{
  "num_hidden_layers": 11,
  "hidden_size": 128,
  "hidden_act": "drelu",
  "normalize_top_k": true,
  "vocab_size": 16384
}
Below are experts of layer 5 (counted from 0) of a mixture-of-experts language model. Rows are named router (the router's row for the expert), gate (a neuron's input weights, with its number), up (a neuron's input weights, with its number), down (a neuron's output weights, with its number) and show model dimensions 0-127. Each number is 128 + 32 x the weight over its row's rms, rounded and kept within 0 to 255.
Before each expert's rows: "mostly gets" lists some tokens that are sent to it at least half of the time; "comes before" lists some tokens at least twice as common just after its tokens as in all text. This comes from a sample of Wikipedia text that the model never trained on. Tokens count by the router's weight.

# expert 17
mostly gets: " film", " school", " city", " football", " music", " area"
comes before: ",", ".", " of", " in", " and", ".\n\n"
router [162 111 166 145 133 101  96 153 126 150 114 177  85 108 151  94  51 131 129  84 117 100 117 151 158 143  70 108 119  90 131 144  65 175 134 132  97 159 162 153 164 117 136 111 115 162 110 209 131 134  75 133 132  75 140 151 116 116 160 138 121 187  50 129 120 113 125 147 121 140 166 135 134 123  82 126 123 170 139 120  60 147 142  94 132 102 129 129  97  73 107 142 102  96  55 134 119 134 153 165  79 100  96 141 113 114 128 122 136 154 100 163 133 126 145 109  99 234 121 133 109 199 195 148  86 124  91  65]
gate0 [132  96 124 123 159  82 159 172  74 186  88 129  72 113 127 159 107 124  97 101 116  95 102 149 161  96 147  66  79 126 143 120 136 158 119 101  74  96 164  92 107 151 138 164 154  97 143  92 193 118 170 179 108 159 169  80 124 102 156 111 121 147 130  76 149 102 170 147 112 113 103  86 126 141 129 142 127 105  97 156  98 157 144 137 113  80  88 107 146 168 143 137 126 129 128 142  83 108 138 153  86 157 104 148  67 121  79 175 210 142 148  92 168 133 157 166 136 133 177 115 103 203 136 106  66  46 125 128]
up0 [102 101 144 129 179 105 141 145  62 202  90 135  68 122 151 180 128 133 104  95 110 101 107 162 171  90 125 106  73 130 152 124 139 157 113  74 134  91 132  94 105 163 139 166 158 116 108 107 160 111 176 182  89 133 195 128 120  90 158  77 169 184 110  85 105 105 185  91 124 102  93  68 106 144 135 151 115 148 126 148  74 123 153 120 132  96 133  95 106 159 120 107 120 164 159 135  66 127 132 134 103 156  98 158  71 117 102 168 188 130 143  90 194 130 127 187 115 133 158 142 107 168 128 132  70  70 134 137]
down0 [134 193 126 127 138  45 212 129 145 149 128 140 124 111 119  73 107 126 184 142 194 127 200 100 112 161 133 107  51 117 152  91 143 127 103  60 139 112 140  89 135  88 100 130 179 131  94  97 106  88 115  57 117 161 101 112 143 108 140 129 148 138  73 156 138  78 166 100 149 191  75 124 184 166  95 152 156 141 165 132 173 119 148 113 116  95 146 136 123  79  67 177 122 131 149 123 132 122 145 147  95 118 108 133 124 137 131  86 108 118 138 147 151  86 146 113 161 164 129 133 155  72 123 155 181 127 154 181]
gate1 [137 119 172 167 144 145 153  94 148 121  98 145 119 120  86 150 110 241 109 120 138 180  98 128 172 129 150 170 139 103 167 134 112 169 160 138  83 143 142 111 195  61 149 128 130  80 111 134  91 149 118 120 131  79 118 162 168 138  67 119 112 142 132 157 119 120 139 145 197 122 139 107 139 116  72  76  88 154 134  83 140 143  93 132  84  92  66 109  75 150 138 173  52 105  89 193  91 133 136 149 144 101 164  95 106 101  92  85  86 150 141 105 117 132 129  83  97 149 102 155 136  56 115 126 132 109 148 111]
up1 [141 134 163 127 141 105 123 119 151  92  71 169  81 127  50 141 131 236 108 111 134 204  99 110 163 135 136 149 125 147 112 112 120 158 150 120  81 136 101 105 155 114 173 162 152 102 118 150 112 152  94 137 139  76 129 176 167 112  39 134 128 104 121 159 155 121  99 146 143 131 146 133 111 105  93  36 106 159  67  79 116 115  91 139 120 120  80 116 105 129 135 154  83  85  88 165 116 167 146 157 127  97 166  88 116 106  95 111 142 121 188  92 180 120 152  61 111 155 173 150 121 110 100 114 134 119 143  88]
down1 [147 141 137  82 136 121 121 114 129 196 147 127 149 116 181 104 148  83 174 134 129  91 113 134  97 133 180 125 107 118 183 127 121 151 125  91 166 136 126  87 110 138  79 129  78 132  75 108 125 185 111 127 127 131 104  45  96 140 112 145 114 179 103 161 100 129 150 121  83 147 186 116  92 107 105 158 128  78  60 123 130 117 136  97  96  91 127 126  97 108 191  46 131 139 128 177 137 147 181 127 133 149 158 138  91 149 160 155 205 157  40 112  96  88 118 124 157  70 151 133 167 135  95 124 142  88 158 183]
gate2 [119  94 108 128 139  87 133 161 118 164 128 140  84 115  94 163 113 142 170 133 132 189 128 128 160 131  91 151 135 104 148  64 112 147 118 120 100 150  51 119 161 105 100 118 119  89 145 141 132 101 129  96 158  99 190 125 131 129 107  36 187 177  71 140  98 104 168 118 136 150 153 166 126  99 143 112 159 188 158 133  82 165 203 118 123 110 159 141 156 118 115  91 102 143 113  80 117 126 135  98 100 124 114 171  64  74 151 130 152 164 109  31  53 159 128  86 135 138  90 165 111 108  95 122  94 139 101 164]
up2 [136  89 138 131 149 101 141 135 137 160 116 145  93 119 104 162  69 168 181 106 150 144 126 104 135 126  98 147 114 142 149  94 120 149  70 102 119 177  80 147 137 116 105 101 130  70 119 164 146  91 161  73 127 104 186 114 113 118 136  38 162 179 112 166 132 113 158 106 132 132 152 161 109 120 127 132 168 178 196 120  63 176 206  97 139  72 164 123 170 125  97 100  99 148 107  87  86 135 111  96  96  89  95 149 100  54 120 132 138 144 130  76  66 169 116  62 115 129 112 149  98 103  91 117  92 120 111 158]
down2 [175  96  62 110 101 128 126 102 111 110 149 156 125 199  81 151 139 143 165 155 168 103 158 137 113 158 159 145 161  76 153 127 176 139 150 116 114 156 137 151 165  87 179 119 135  60 104 135 154 126 129 107  88 111 115 173 141 125  91 225  77  95 143 151 195 142 128 101  70  94  91 130 120 105 142 150  64 121 178 123 121  99  57 125 133 159  95 106  65 141 123 126 129 152 113 126 174 112 197 136  95 101  76 151 132 101 154 134 145 132  73  62 117  94 139  76 165 114 138 162 125 112 121 131 144 105 158 147]